config.toml
experts_per_token = 4
hidden_act = "swiglu"
moe_layers = [0, 2, 4, 6, 8, 10, 12]
n_empty_slots = 20
router_z_loss = 0.0001
lr_router = 0.000477
positions = "rope"
max_grad_norm = 0.5
max_seq_len = 1024
dataset = "wikipedia_en"
Below are experts of layer 6 (counted from 0) of a mixture-of-experts language model. Rows are named router (the router's row for the expert), down (a neuron's output weights, with its number) and show model dimensions 0-255. Each number is 128 + 32 x the weight over its row's rms, rounded and kept within 0 to 255. Numbers have three digits each.
Before each expert's rows: "comes before" lists some tokens at least twice as common just after its tokens as in all text. This comes from a sample of Wikipedia text that the model never trained on. Tokens count by the router's weight.

# expert 9
comes before: " | ", ".", ", ", " |", "–", "th"
router:133115141168078076118165080133094163121045145083103127055096152131131104090148150105124154100162119040114148093109115146132109137150137155058133129151124123148167096176101151138146167138087113136097112113078102177104133156092150132113129042152162147138148106119137081075132118177151118166094147148139133133105156187092133080177159135150112137135146121075170056091147115063082066174153082080081113096122145102161117127119148127104081106153151084136159167143118064125135172106130157119119127138137097124123124118113173156145169136146201171159181074179044137189142075084084143130164166143095153126102087131177118120149123067140114065094105067084126115128156152105195131161144159114121086142083110123122157156179092128102160153084145135137092117070102131119156166165108142
down0:123083118093141130162093120100109135130120104158131172154100129119131143158114134122182103159187124109083130088115160148110100096133176114131167144150119144133083094113125158131110138109206066134146082094160158146174088154141156113140197146090104177149073091121177167142186109175160147105074167124131085173165143181130196164179088141120168161065165119131114166138142089135125143117064149129137045139155129130096055104074057104099146090135180091139089084137082129139181097111132143115116150086189141193143137091128168146121138143080097103104133130105132125130088101119182084145052131097117110082068175106173159119102079135129071149100144098184162158089141098134169123102143119119161125169160147119140173121134071164167157126151180148122128098100107140120125141151225134
down1:166130061172114166074129195189127140149093155158125096139152128144138130129148139079137134085177105153068105142140084123140069056152124129183124126123129125153102123103152118109096130129090134110143138125124098100095138165061136163093136115187121167112078150184177138154152164171115115106121088102154086152151145113138100107158089134168168137113154098068115102093146069120099077144133146154134089059192122151121153154106137099123131123123117145100038131096073117117167132159138132135134162124156083169058170141094167135144164096133142095151131104119124141133148074118192082128121047131163145200153120111123144134102106121109140109099128146096174094110172128119116125158187185123108139080174078184075072125169072069064149144130125118149202154065134132135086121121125042
down2:142160082108116141114073168139164152105175088117156125136106125156090066045156141093175102145126183151128016117180093091137083105121137124125134070179087140091178152168175169132136125095080118131110127147157149111105193133141150147148087117139090167107127125129093172173181105135105132157112188095160104154067144149113134107125159129176132075109104104116210196154156123093141103120156137131094151193140132133146112143158145085086096077082106162099185143121106124115138149108166079117116103037131102155141170170106150149062136145081136130144107077133145130199104194122137107120111150139146104142135191145090195134106092132070126173094081098117136153180120150138138164063102126118101141147152147115114147133082149105153153151137132079151082126111087118098113198132098128
down3:137146147192103168049074143121145121135142100146132112105165139081116112147168143147104088162145140123068136051134179132153095062136143100111158115095207142136125073115124180116079158146119074151155104134113125079095122091124150080116149098135131134162148133081112131160143161159132166085153214112125127109085120077116075099089178155100127079167115080157030117122100110156210209130118100141169142121130121194094081164102159143107134126144116089147076105124140097151081147146087096135095170113182119101169100071187138164164140134142143130164202138083150153108120143128175116156084112127098154153109080130133119165104108148187091131080129141159130051148141183123112210166139119114152162097153115149144139143104082125146110117140192092129131163132160110122133117139169127
down4:153121086075126058134131123083163104133087133095181092154175151151111162109129133133090140119136073112124168069073119153179124116158142149057099113113146126125097101159087113165167146160124142105151181094155114184132161158121087128091153144114174153137142127161178146152074161078132133158099105097120100162115148101120094127133127127102171167156148164148153149129122078159097055219152169046115101078122139108122179118136175053130136188142108115134095216137138127111185121140129115127138076235143137124147156115145111130093159102135141187145103152141102122114177091109086157097157163076123118155134147112142092150182197129113088117124089123159121138110150112173104149069136143177163146170115182147128174071131116110140128115090096127145113087131035132113096156127193097
down5:098080122131128108198090129191144104138122182093137109063146191188112077081063161203082086097133119119146139108131141138096163166099166155137093143127135086124194108114137124213186148172131131116120132163094170105153124113116118043141159132164128137107163130117087138159092104145139091118191101089088160129127170139128100093096148113181129105161128109114138121168103110164137109137136152096126139149146133178143084099179170110107183192129079085157148223148174083140114140107138179061175117137126153109087132144085137105118152160185170132151084174128089112137186175148162121121091091134096113093100141120122148108144150157096088167150104121089142171074135093150131114066116102128110212198164157145185118113090172106136145140113165117144102138135099103102132143173145129
down6:057099130191151188090114160113089109153142159096152130104067101106050112131162167180128092115120160087152124144141159157091146159148113114141138057103130148091150131091140127156149119105149167102112102149086112144152141142112171114099119149098168135159047152137139136155158076149146161157137137080121067142121151160101102072112161146155109157123083072134084111098134210161140154091134202141087112115153130074104105135150184163133155170141174069065162131170102110140100087186159131093150170166068171139150081135117136111075126156122174132141157129090082109138141164123196132156091107152167149124159093139102108154120193134135134167089109114062112133130199122152138069082181144085112085145115137096162100103098143108117139126165110243121176127136108093151142118112116110
down7:140143181164145117104110138188219153116109135102140123058126154127094093102154098162074150102090169166079111121164127076120097068172103108164163075077132118155079130126149106086176133145113082142174132145153183091159152100085160154121110122093110080144127142152088104097132129120171105095165151131173114154120135099131170071088177139182115196113141156135221119159112148147179102102128142218139138098010079139114120075111144125133117100165099099091169161095096139124173116093131176149121112139111058085122185098163149203112122147119141136138132194109075128111129076134123177105116131086119157109106146142151122183144138135177150164125102160127137152150097123069109110107127134130155127168156137116123109147124112176163151125082161151102146109071096170118103065124115123

# expert 76
comes before: "1", "2", " by", " by:", " in", " in "
router:185128129085056101089146077096105148135069159063121122112058094136170125066158118113142127149150145128120150082154145103131073131145091105079163156095085142128177137118103140163159087140093115150088149108124116153105183165096193149121199106156114205136133114146163127089166113168137118156061126167091076151133160116081115108105150116109143111129170139115116104105145100120071083173141097135064152119113081105142092108125163135088130107143133137136128148147165077175178170119172127112072165095200118143164162139082173193138137120140141122143108102097106185176152094110094087130163160121065110117137070136169135171103119099125096093113141098074123167143186117107137105201120158133139094147072107158105159119153075104099175144119192108123071140089063128088105141158151171
down0:103108174175052147125085148143168156062095137117103141069124111157160103150096123119145145144174155151080111143104083130118077038150126134149100062197142110144082153153173164091111126102091087146146080172165131124130126119140082107135124122107143078146113112172112187129141169166119076069144154132148176172095129130105107142129101191078121135159094128141115155156123151112092149125111156149188161085112185125105125162111117164093134134157107130101151099079190219080100145099169112153130124155109130090108112171131082142073188198127133133112165098115230105137137102130088137113159118138116149136061145146137129121109121187156107125146098201147152135113139152090134126103167141198096117107170042142143110070123149181202127109163182121157134116097132150119122120139148123
down1:132189198188109131110119130097124125165076119135117135102187138148079124124122138138143093120248121133139174111114132136110075134109158042154147099135156079116114112120129138115130088111109088105180223130189080113118092124127113149155089146125142112160187145073098192127139176121077110168125133097119068136101129122149128134146138140125170135172120148151136136068144140114164105120177174138094113151130125114153149063131117099178121105168100123079077075118042063153146090169123116173084156169146093165141130074134197155117129108078085102147173087110081092106143078094156125134147154131099157189114139117172049150173163128130111174114121055136087163142085121152165115134094123102153150116102117150162149139160110126166136099138106109115128150191104117162094159133087093
down2:160051138122097142159150171148072174090137104084136125116100103138104116063113123145212095123113210178141139133131175104087121135128114111132140187133084138151150162147116127112176088131079113085100143165143179142144143125185139106182141164131118181143125134112150127144085163078153157131085133118098149063149139110085095126136116109162143101093139090120140148122148117093128154196122137130083159134123154153136135125143055090170133136143115154150155080148109102116146105090142104142148140136186092139141137132090178075141093110125115153212180064125121166114139157144127066105145082117139090160132174119146173100145166171196178161202070175104104141051182077120108198139093103120125106126110129144162136172144183125103117081122174186085069164107128131188071126112120102
down3:153162189106079080161139172110122193128065132105136113117111146142095150138109142081150147100153127135107171162129137166116043102160126104135172113112092084098117100099098158097096161145162156139093168194143126102100124145082176127183132108083239118123145142124117106106108146162149113131110119136125169111094168128096086159152131127113142079130154088129116150130158131036122136134107136107076136114119097165098137125056138164109146100166114123074228161181128182117126137142137155130123141114152094121139139157121180141079099099120142135165175130145149099110110102088129030133126127061167183113121141083195126092125116229144118164188160126093129211129154134072117118118134156094125124108123129111068112100152184160108118143080157124111105178134092189108161168128115130
down4:186138200191096116134068101139111109086061102142109092140182151094108118162102107128082117121118107141144174190110149084123124150075171159138166135170157154089151075128160107081150086121107064134154160152121152140109094063104147122124162165147139095090174133081066119135072155163103160126136127095098094212127132135105073100082166170144119176122123092111187157129137141113087180168102067178109102167136187116150100157158135133144100154091092121116110118133163075115131099198088124167143120095119105177153145133082149119160113106058079120103119066110132142106117078147100155174158151148079113091089081109127166122081166123117126117180106155118112096146119058122123139104175127135134102104140076117157098144126132164126104107053099106098055127147093169152131140167176093
down5:111108102059105158169200069145127106114154151170153102187096089103163117082093083073073159118119135105138109122150122176143113096101140137151060159166173100175148133126174115154176197111067179106120142051122127128131142156176118148166164144143118122126095119137109111184167148105099110152100135094214187156201105128135145107132130121118111145132124109148130091116138097121128110111149140079117083060062094106121089107146092145127101159095109155144137106131169112101184134120115122091102166130166177117080132170102086099116151132142141155136149033143171125191103191156108140111085146158157158103135087112090104119076071117108071241155147147110139165172158128127120152134158099122103126117084114173127123117115114179129153173115151124172170127115185123171081115162141158
down6:121129174102097142139122142160100160076127100148180061155127110118095077161160168070087057167144122139143071172179103136145134112159104095191149135125116066176128134156157077043121081143136140143120186131176146150126137100166117111126157134110021124113122066149101197118103197173140119151101104135094180143131156135125169120150118062141127104134114118121097169117132072114096148134144141068156129118129063137122145103093161123097050104156178116107129058128053145133130118134108127144124132148134111069161137115105127145172082121056074114118180121159167151123111117141119142112176126099126143129108108111156112146083183074076133166128097167116122140119104076151115168087122129128112197105175129147152105135172162122187090077050090099087150135123141159138110101129156090
down7:168111168187111151170166173145148112123113135125158073098107149197093105130112177098205145056065141130170127142180142103126164120112114133149107138147154125105063145092070133175128103102166132081162061152108153164085112122184075091160138160083153131117102163057111138160148159132105110164154148107155169114106127108143148157104073122147129124115061119153125130154149092112063171144120145119161157076071193111167091157200110144122120136156130158103151067123126173098146144120157136114152110131186196111150124153138107119073105156130135161157061075198130097194147141129104074114109148162134096134151100107119133159125098145164158136151123162115152151088136108088093106129143099094159068142135140119142108123048145149131132083141133135192123132095107082136230116188152122

# expert 30
comes before: "0", "1", "3", "7", "2", "6"
router:121152069103117125106132087123109159162090106074100158071061102115137131110174169141168161136123147093097153062218125129196097133167188185116146123122059168151161105140116116188153138125071125130109166107141088147088135154107110165111101132123158191184090147155155133108164105138164069126090164175119074156154134171087120101111125097140171141087174152098155114072168074118101104159097129119148095072054150126160092145134116085102113072187184079103123141118127133181122125088165095110094144103130074084141173087093153143182184199104132152125169100110104153176124124145082071136163133144062103096116115192194126147120110131097157078099143145125132180128164137103133115116116134088151087112129119147104114091131149133098134103102142131141130103107126120097199115144111165
down1:100096096195117185099105077142134114097106107146120077194119129159135075149153122161107139118116104130146114173176153148208163093100127170145155101154143067140128082121100106157100120203094161156134079064089127141156100142178101064101052085116110154209109169122165156129165125114109125110099139111109126115141138121172056082100124115119105122146120197112163133129110122090146154093115158088115147113129133168158094114106112103164046146137158145124139076146116132154102127096119103106129166113103179100074104126140157212156159138134074093137127129107133103159149118148183165121098098173090106134113090161186117093191167089101122161151127139175145141107175149117074139114158125166173155135163167137106092174124123169094140198144135151186131090059123131130145120076211096
down2:145150126151101133131074107114211146139188128155084131112110138141106064148090176173079066118092122098154133088112161129131204145162099097132083156181146134147113062106114140136127143121100145142171074094127125132148154162104068143084121114153133144149119134130129109127142129115097144151097145149155149140134118115148119158130125105082129098162107125115107172111082148064163152157105116157199129105139158121132110120096190141141166146107115098174095146204151135101122132070131108081128125097109165116132100068165074109107120103110153073158141069121089124123120103050138134066106163134142176147093103155073168086115179170132060104049092110143102185108164106151126101091110153067061063172083139080130108133102106141080070137098094182131091126060118131088187119124083177
down3:022094134113096170090144166111162148136116122122136120139171144177136170198156115184172120107096172174095087160106174123098096072095092147153215137156182115121111132157107123125086100112167158111151124129154155177152102135133102081134130076150080101104165140178101115162135115137096109176089165086131139184095102083186163173138094138145096127145096140139043107143125109082193182110052095203163104119102113166135116101108159119124137177045176112068156137139122109099135102084105143129187151086086160152139124166142136145167136112106087058145134122139172174156112176113126110150122178141131174125064133110153155135137141105127155152135105150122105158122168158128192124191142147105080122183151102126119136097139109129138093110143168142132151199094163130099122149119112088
down4:157131151083139135192084155124135161118145152113126124155094158158082162164171107129142109126131137125121080111170106158154152165139120133185079148132140128065146215129151151066132135123104111159125159132106083134107113164178133133139098113108093149203145152201078161135159184230144138066088081098118110107130112079147162144113060148116115138175112112125119087155156149088094187125102133075173095119163106099135118081107139157100144103093168148167126164114147095131112170086144112075171105144154126111138153146088116164170175097096130161129157149139126104135154125077190113148093133116157119133109104107076094142126147162155172190096095150098111126152105080127097124183146116087075095148192128178084121080167154160118184090185128093083120132102167121089176080182184188
down5:106114159035136118096143170103110112108110155116169107159140101111134099198154152181167111141162126103098162099114153175147123079110150174168154126158083068136128091138184136110131075155154149122138145135163153091119115099129133132069086141111143085066177132156068104156170192137150137045131127144112165135121143145129101109094124129067169141107113134131074139190101064170129094141163149155105160118149155128162113110123112192123108103116097089104149112120104189119163146114118113151097124126178121144106143110153157177079057093151116106136188126100115156135126192113172080105110068086141095136140109233179098158115171126105164102095133132159101163126118109166140095061127103187109184080146135107092103147089141076161139178172191170120133126122127091138145115116209099
down6:124077134093127159154133101094131126116187080103146106134109142123167147173159156151147099131119133101152168044179151144134149158104171105128134135096135122134153142066095097176167167095142170160083151117092176119170094128110121134165114109209061182172061162171116117141153188070073146098118088179116193127136146146149140089096098088132149122072136150110168054135155106159185185154094092193145111151084143114131131118146109136065122114084097110114099090108114134130082163116117129152164138109130121075174154153089202118103099118100103092089178142154091139112095151179182169091121081102091082112149130146140170188077117152117119122136186158092162056135103112122136099115149124124195154113125153088111131096113133157092119096161124188136135155131153191107080123117103083
down7:081157129107075214104080147127132142115189102106102122138119107090160122144137102134088121147115137183103112148142191115100129215109138065099134145203105093175113106060144176083084125134095124137146151127099100129145136093104105133159094113082108156201127126117101145168144096142117197076128103102139203113093119132161102128109120122147117124121136156069178114121122141093183135165114150153149146171161093135185168133119106101149140148148119157076148144120109173124146150127087110126145078168083192198117135055208109109147153083135127134152135106147155152188136145125194163067110131135113190070109131060079100103087145199146164135102136124174120170181132097140151069109123152143100108117130169107102187158101112159220114118120137142096121139102127184131155136132130148
down8:064153101083094100130147176081088139119079109114073173108111215107156151138137134142087120146088143083099128190087145095120199089095130149182097115095111125120127123139143165143136136112095133142130136128165166075128166090216146086123158195152146109129156139128108178188152187108111073108149154149174118169171190144148169146150135134167167105125106149113094139117132091162162093108071156106136139203116154085143110170068113087127148149167158124125102058169115164146133098147124088190131177122161097154142113159077091145115140146105161122139104167140130166184193149125096144139185118145157218079083144151072102107122136169107154095098120150136132088109143112062154114106138130157170074127103081103072131109128134072146093128126147142131157083185116111104118070115116121

# expert 55
comes before: "-", ":", "\n", "=", ": ", "1"
router:153145113079113101068161132157055180150139087093064132122074131147159080069120124118139150143144098034106129102176118147147065130145137183091169170123116085105142121133113177162134129132066113172108123115099129162139174099073196150145138127155138198154158086171132117130180118128133060112041145139129103111118145146071082097100164127154133142073158130096123112135175117125075058140174114090082115097137110129148116134176115134087113118150141098161144119178094140174174190106145142059062160082176114112122132144095171175187116126185165166156121113175133172135140151122087072146157161122080110144098070146179133167111091099107140122135087133087157166164144153109164109180123136081179115148103136171122132130147105106130179148077141116118125132097157129105116126156098134
down0:109119144124200108121195114145136150153055061102138118125107117087047122070119164104144112114130147163152134135080174109193162116177136075071115088110126092162092162087153116180145138077153127108094149127127138137132151158170136073149189126115140145092088116161148094099120168067071149091124137144122155116165191127114202154161108131217120163113094171158077097165126130171105123094113176103104121113138129095094117134113157074133149155145171120078203111134135076116133134175150150116140120062064112082183155111161079130090110187108192120138117142131108175084167170108102153093100082143144156135125131116116177130081088137112087146146085145138117138101151144135072149106143101104110150086137110129126091088103147158153102086139081146198121079152090092136132081124182111
down1:196132105144097145150111106133119122068112135156151135149112109138057229116078094104121140083126184191148121105138178107106060101062164124112145103015081128105152154121097168174087092115112176146115080089141142093107126123130118118165172138054084094112083114120134122164149165128170177085179132081120112094109144051165098098108121102126162167120118156128152147133104147177140106136107165144168122192110080152135076177131171110081172120146176117128164178158136094111053114156144105156119086094134086156163119137111129097128099092137129140117134199138103131144128090110170167146148092101144114123146134169133102147096106095117164072119111128092052092141158162143147108105067125119149160137105091111127149110080111129159118149167173161123098216145156085130114164106124103
down2:081144125128115133093186145149134123145151093176099124094098080118158081172057101166090099129228141134119106138112114120151119145122103138172180111144150137170055136120172187193111142098081054109081115152133125117164096107141191141135039142167069131120149123137087165134174085176105103111133133132097100096171167083090166026122085102136113145188094126147156155108167127182111144154155135119109097105140101199066114103105153128125153134161148079140144103112130163144147145177111111173104108116058143189120130141091199134144115172121097139081066131180140125083057124156112154170086151127123113093112186183108146135123118154141131168193090131172151112122106139135126151066124067109143100094135157151128120137176121120161111161115098147111125132118084154119138114113138103
down3:116147098095143113079128182141161141148189238153119115110145153125047131090161118077143102078172137118092092165156130115157159055129158134118176077085105136111075100161122170148139107130129167163095162115128101104085071146132124098125126128135185146099153127144117162142151115164112111173162134105102134092120186102063105118089136110129116071134114139113103171117130126087109027082120104092137130138182149167148148143193070098196099104112146115092167134148118195144177138147151076143100146126155096173140103157122104212127138117158147139145125105110073165144121116114154094148154114112110119133158081169141124135115075162097147088113173116161154161074111148149203141154187095113102099130110049146072096142129074092088176120121151125158124146197158158144132180110130144
down4:142136171180096080124081149102132138165146093129081118146111103115192115139127105139139164105089154038129151102092120188201140189120150196116163174069121158103147159150077095145070112112153082109127123146201160180145167090140133160126139143089123189096160141102075119117185134157124113117101130136133155163104161167151131170157163114168160123055129146146109094192059131114209142101100125089136116130149181140155109099155104149052136099114112127176119123142097177122104168154139130076139121133147197126161144135118135152191030105169140131119104130095116141112125135120180070112079145128126119092091122150125199129131153136128163181106136107090096121083186121141088104094160142103141146164104181188156113087095164126149113110115109125123117130153190136097134174171138173
down5:128128129144174172096136143115136098110127182114134102204103139097135168104141065079147149137185079115147112177206109130149112102118108145137092114079090154090154132101130146095147096146140159165164159075132096137056157093107171166133084123169108090095061089110151094064109141085149081102117166107129099143142094144148147124139108128088137092096102173095172169094147148132110083179122183123179148122125198058134135109147123127185175136147186074083150108155131100169171115128127168144119095112145116181169104199156158177138132139118149113106127125085098143084151154093130179143137157111162159084190073172085110155135098134148197068123193152149112104157125138192118113158162141118154172136130075129087097170101110105092154102126075124100096121103130161189122177162134163
down6:166092087102071144146146148100111124098142086162143164115103131177124147127157122167122103124166108161107119206187082137130150165233086154113152132122148140088149126167117149148090108126110150189125159127102109166139122156134117132167142068179195156076066116148111120099179179180158116165154160133164151123135092149143178162112119147073118094126106097129154164094132116125145178093116141181145125118116077200126132090133133141103106160138130132183091099084192145160177151138176177115147104059104076133154109068164139083144149121158107113098170082150148127114112136135095112115137121170161183139163155102098108146134131082124060139184113154079089097129096163116165165183083176110191117121153156076146131088126085187051176144079173172134107100133107114152135137124102159
down7:141153128180146091103142140122098048135096101092076055145157155101159134107087079143083123150211169166151125103157146190135108098139110127155116107158149126141090104177184165088129108132137182141137126086110172134114173160116087130096123145121084116134142101130150087092082185119139088103141181099118199183124097184087119102157166164077087167107099164139128132107075098147155165146143115115092092121141127110153147188145128123107113120104174093102117116169074162133147109116184255128095084139094133106149099061134128104168138090128130115116116190051125172093183123077152187108071146165153135116089154127120101117129104125127170106122127122102121146085066167101165120159127156091135062173094107128159122123097125106097161160168144135125103124150095116135143169114110094

# expert 32
comes before: "-", "| ", "|", "- ", "- M", "  -"
router:134156123134057112126160091158077169159132077081117141132091112155165068100207147105138156109135100102111116113145159092117129135135120152074128141120133088128205141161103128180125120122078065165120102110096108173127136106065223145144142093198155165126115124133159151102183141136142059130088137162124075137052187113104101090152185177135110102104143167084153108112206092104082079152150092107056116076138113162172110136159177125122083085148117099103103174182145121170146186084169132123103165103193125132132163125070133107156153154131127147121125101173131170125128124126073078135151184140079086112118108138172133141114117097117133093107104105085141123146146112089156089170127179131150078119131135156081113162129105137127172117092147079126097136109140133068110147160059129
down0:120158102143171203150061105128135147109159135124137156207177135099067084145115098109177119086128100112132152108060126126135112078085124142130076156146121086114093106151133122117156211145124158105090178157075142104140084195137116155100053076096178131105086112128112184147162148112102093149075144097177194108115134096105111099105128170145110029155131113138171121129133084117104142122121090124091140097075091044108144123119117115085148158137131153122093049082088147133075146155133159145132142125081129119152128092155114092087142112125111114131127118133144102133127087140180149150121141151104106137175080057082150194160094131132155127171135169131100091188118149133058123149132116112134174114117141119090095149183088102139103148175052110186104131155114122185118094171167117
down1:159057108131100196072104099100121148151082130117152120068112100137145106084178178111123109164114108139107075059123141118119133157123186125039193106145148017118160093181113136101129164136126096197149144114146128115137084107112100128110076110125114092117096122140162161092134148120153126093122115136124128067137053147094121101092111147129100111152127168144098081078117149129153156086113131149098090127159103121152123173182106092107109191186125131105117151122141103123168131105164138169123132144133181074109197116090155111133112152175142147178102056138145097195078195126173122137138081131106145101114093113161156156122133079135156224092127107085148090099100117139126134082101110093184104060141142114118078150142095051136133099088168090137156138128142117168173125123136120
down2:086149150097141122124110169096124049107124096107125083112096144123161115133151130174128097153119121081168113108157165087072105126052075132187155132119117094115180124123167170071068150110080087033056115070162165132120129188179144124156192183104105090121138126104120105169149152097088144135129166143130138109131130158095121184155111070151140151149130142173102112113083161067132139115128186123124148104132167124150080164150142115129150153150125110078165087125139152114137088071135158126123102114049104136148122131151144131115111070105111125099113136187100133153109113146133073146148146103126189074180042152162174037125102144117134105116122184151116146135162127115092102149105093135172083137100099139132178122117057119083104069137128151071113107129190149129140118205125122
down3:119130154106185164151095149084166037086160193063148177126187122100088083155127115105139040114172137136145173143119163129078116115123139155106165137112099109173146081139131155084150116149126097031074128116126165080099161177161125072114144086139149136094128126143107122166104103123064122170121119123164136147141168187128106130146144146089102116175095054245160117116107065116107140081138155101151125104031118111095102090133085083077159170170150144065146113129102131137107070145135153138090160145119092106133093122103144140099152113109064104116135132167142165120085122175153149101115107107110148154143099122103129131163112140160099153156125173146172125177133198141088139136119109115169109136115095149112154179153084135172150140161114103114075109145158148102115089141142072
down4:146132102137078171139147118137146093130132186096139147102158142183100139155119130120152087070190149094102124084089153138074075138082229107079146115126182180088160147122120111109204151103121056068120129148105129111176174113112122121093144098114141156136149130105112140073184146184164132143154099132129128144139192184099213126033193137159178142176112145127143122157149112190125115156131157142116075132129142088140099120113154105098104183124145109141150170081200101186104199162086128170160143175087112063049173180114119095124102086109156144144124132142155115136175117142120107110124150110080146109104120132128170100126139156137133105132122163196084133136100137087129108134055095112079124138131136118129135152100143119073153138172080122115117148120099142114143079110152088
down5:066188075095087094116071134073140121154067143079135132164157130069132098137152121107151117150152090154171082138117122093168143148115114091149114142101128121078105088124105114102114120119119160103119146092098165107140133168138122170116061148094050098148152099104112137107112161083140141168109136095112181093153095096138106150160084123131100139125122145168122161137149127132075115163158090109125124121140067115159176138132111082140108167135050110109249047086133130123173139125136124128148150133163166130102119101100105089081147106186046156116139075169076111093124108130141183171061110145093094164111105188137128126158105188087156127152127134132086145116126134139081072146094119140112146195112083152118119126174120133149143091106102062080180072049084144178130088128130119
down6:176109105136128152080107139143161090140043108114108101093045078126130132098158164135092082125107125097093149128176079175148087148124093139157174044157145096114123113109150090078128105127128115133102121098128144126158154115107124116113106137102116083195176156118105106084124175122168076130219139093096162136143136174091102199126115107140164131179151164127089151115132145095139126090065118176112131125116142126079118113123183147118151127122145146105171106062107084086081132086068185112120151198174128104130174093193115168106107144130127118108098126149141141219103099114129135097107057060095147077114123102158126088140158070073138184113102104189141136135085125113120132125102088112138125137145145084122109131166106113110063085090070124112184104163193114162166152128128134
down7:153087143112181108128086116208172153103081100050099153132183140154154127163107111125158160154056186093159085097101110122120125153127095145107094114152170123102134121124131082106121163124116086157083092170134213110138110120077144129131169096089107084082135147103124109092146147103073072101123130138135152091117186132135155105103134137111122120120103104102146168150176112111115129162107117126080157138155113103137085215186126122155101107114117100173144165131170141108086135103074112135236101109128116059117153144134170168140096171099154131148108121211131171115141114124135143173103138139148147183050146074121192112110189148121123110196099114062068132111124089106151132110069089116137116163121120086073124141139104142104196081119175122057146119093127149130113164111154151

# expert 61
comes before: "The", "==", "-", "===", "|", "2"
router:138164086147094152106113072179118139134146093064080192126112096081177150127167174105170165109171164104079111131117123098170135168149148138107137128184078132158141115164112141165113175130063099115112122093073073166095150194095175157137113063176171154170127080113135108098153100171164108161096142179098124137127148115100099098141166167147102114129180149136137087124162128109107114149135126133070079117086137105115095163137141136144103097173135126112147168140114130163166133157163145120115206121152093083130129086092153108189126164191149135107135094162125147179179131072061101074146166144072122120111070139146173103077098098104133090100149124103144124152217144101193127188153184093162086129110111134092153135192113139096150173084155114139104130104121077088126132168089142
down0:117139147167095122099113196110180099146074074117103174124111109157115097094137142110146145116196144148145116126163144121130164182147188171125186089111150096110146124107120171103124189177104144145131109104208128147127114133047140172162115117121137167146156194099108105090142116152124173110161116146119113131160116093145133095076142131158140194159154177132165146124177195133088192172129137111159103039061121118141125100136128070123134118156115157101072120131107157165200113091119141099096090198092051165135125161138135131136118090092166121101109187114120140088114137124115149106184153093144154123082132119171132124149119150128113111068134136112189098153099177140155170133184163130112133098186110144157119171087184087108209148066160127068144108063142144108112129167126108
down1:103114149105137109148113137112211116145160147146040153144095124175088098117090149081152177121198116193128156174106117141146145100135167117146084068141103162073131146088113149155122134169176122117140054113194127131087123073117106144152114107118097150127097133116165177157182143181180109120111160140116149137115136111119154163120079140154065148150173072139117169126128148147135110121153083167100150102092122148092181175103072135089089145103065145135132111150091123121145172151160119149126085141141062125124176140084153190107145132122144162135125147122135092100134129113083182076156169107188106113094121212172128200154083143104093114087201199143163132197189154185112115130174144131166140150144194126148112135084112110172166102090131156151146121115130144126147069101144119
down2:131182097151111122082127160142077099194104213089188096141110115140081183104076077115113149088118109089130107115122152095136128093162066121193074120093107116143101170140141172142100130179115150131147112193112119122143053128101099165130183153120147107111147107130120159148143166097096109119116130106081097132133154047118105198113131076187141171074116127096131151134129143164128162157140169143103122115136153126181107155182134111181094113150139094138139109080101175098144086120131145090071107087097139138138130117118121122100135089143151162103127137119086168191114140066128163151162134099144138098068143120109114122174167134098169155138133190067102121100116135093131206155096152161179124171109106165120115179193134152057146091132098118194135107131093190189109209126129110
down3:126069153118097128131152150123185193147119163152147139101064088131173132108126136155153201127127108144118184124166092108138045093146115098079115151127144080129171110139070171079102116148112098202182119134159133172127088083085144150118130085166115142095132105087137132168136152096136092069054108120153124101153106104103136122135154127142091144122135150137163102157161168129123104102116151101141083188120132184124067123107136099161178120079188110116142111113098114094145138064065172109104125056144156087071144112139142164146070114095128173146077144120137103147048152137105092088086110115130114078088103075127118110120144104108066171108186107121129149169083112170135129118113151140116121084160216100136112071131116106155127096125122155148077068206187128133132069119131098
down4:103140101178144158105103113087136105112253136135102101131143120193115138156172120139102076168155161113158076119138165111200108102125118143100134122153126081078147136149111107129098124136137157143143095060169176146160106152159144135115088112124170132100099117092117146121170169097127152063102115150105103114114090101160112128153165100074123130079149170138136187086176146142171122149177210112127103114104101164126089123104148132169088175136130110079174133099121183140173049125153097139122072086112141086063083143171110067125192119116137071122124051111151106087132098104125149086190111086143147113125145127181110097138101170154073171076092122161079131143128142162144136120130190153114145129143094160125127157072159129145144150125138124058141178132097103095106062187143155
down5:114114122131132163092088107108048131102171134207147085124104028119073128124165143152157097122096134090116073120124103137112168114107115179108105113099140102160141145083058118130140091164125133091089131137107084144104153102120072095113083139184152106127094109118162142088129132136121073137144103069066144169152190120140148122088166129109085077142138138088136148136151147139068145095076085104144137100050150168094097127079188103087152123124117087131108095211159190158152116117085128126066125169109145103097150114041144078170143146176134109082105111193154085083120117119133111146098133166114094098163158145110134117154162151134164142085187148129149174175142126158121132170128189168104138139143133145161117180046081127166120149142132122133129120126171095173192102139161139
down6:103147157105155087099112121140193106121067148110124137160127090100155110180133112122139173068059104095140074084143104148131120146133122130142095124125125106158110220129098106120081149162143152143153048143129113181141092108059118108096104179127157201115121159187110114115162107161111142134110125122069160084157106120157137121138181097121135169139080089096097108173079158119114131156152113174087111066065110093160093090128132140195156125163064146174130208128094163109145168127137164087135134173104078139157121109068096153161118099130155145128132127116157134113155155135139148113137154110083136108106052142158142135157127151178137060066124115096133128156133125135143086120164206073114110119119131157150120122159214158055171182146170064151119129104138146090120086145083179
down7:140135137096167119096125127158111147115062083083079131122122075153129133120105162134143105144092137124135132143119114153140119117114105118203143155092160189142139123114095075063088075121124124165098082143071129132123140120059088115088151133169159189077179090207091096073130122143166127084072131167093128131123111131127109108097091158095161132141113105177111082144112130116068108116115119157123181095193062132099139121171127150149150107108150099204101108126119096173102110129118144097074087137137065103174107154159146115143120121139139099136181110162136078063103059131124094137040136142114091096165107077141131130106173104144182155124129136178126143147054135122096038127131128128062155137147139132132152099102154102183118111159171103165099090164102138158127173076158219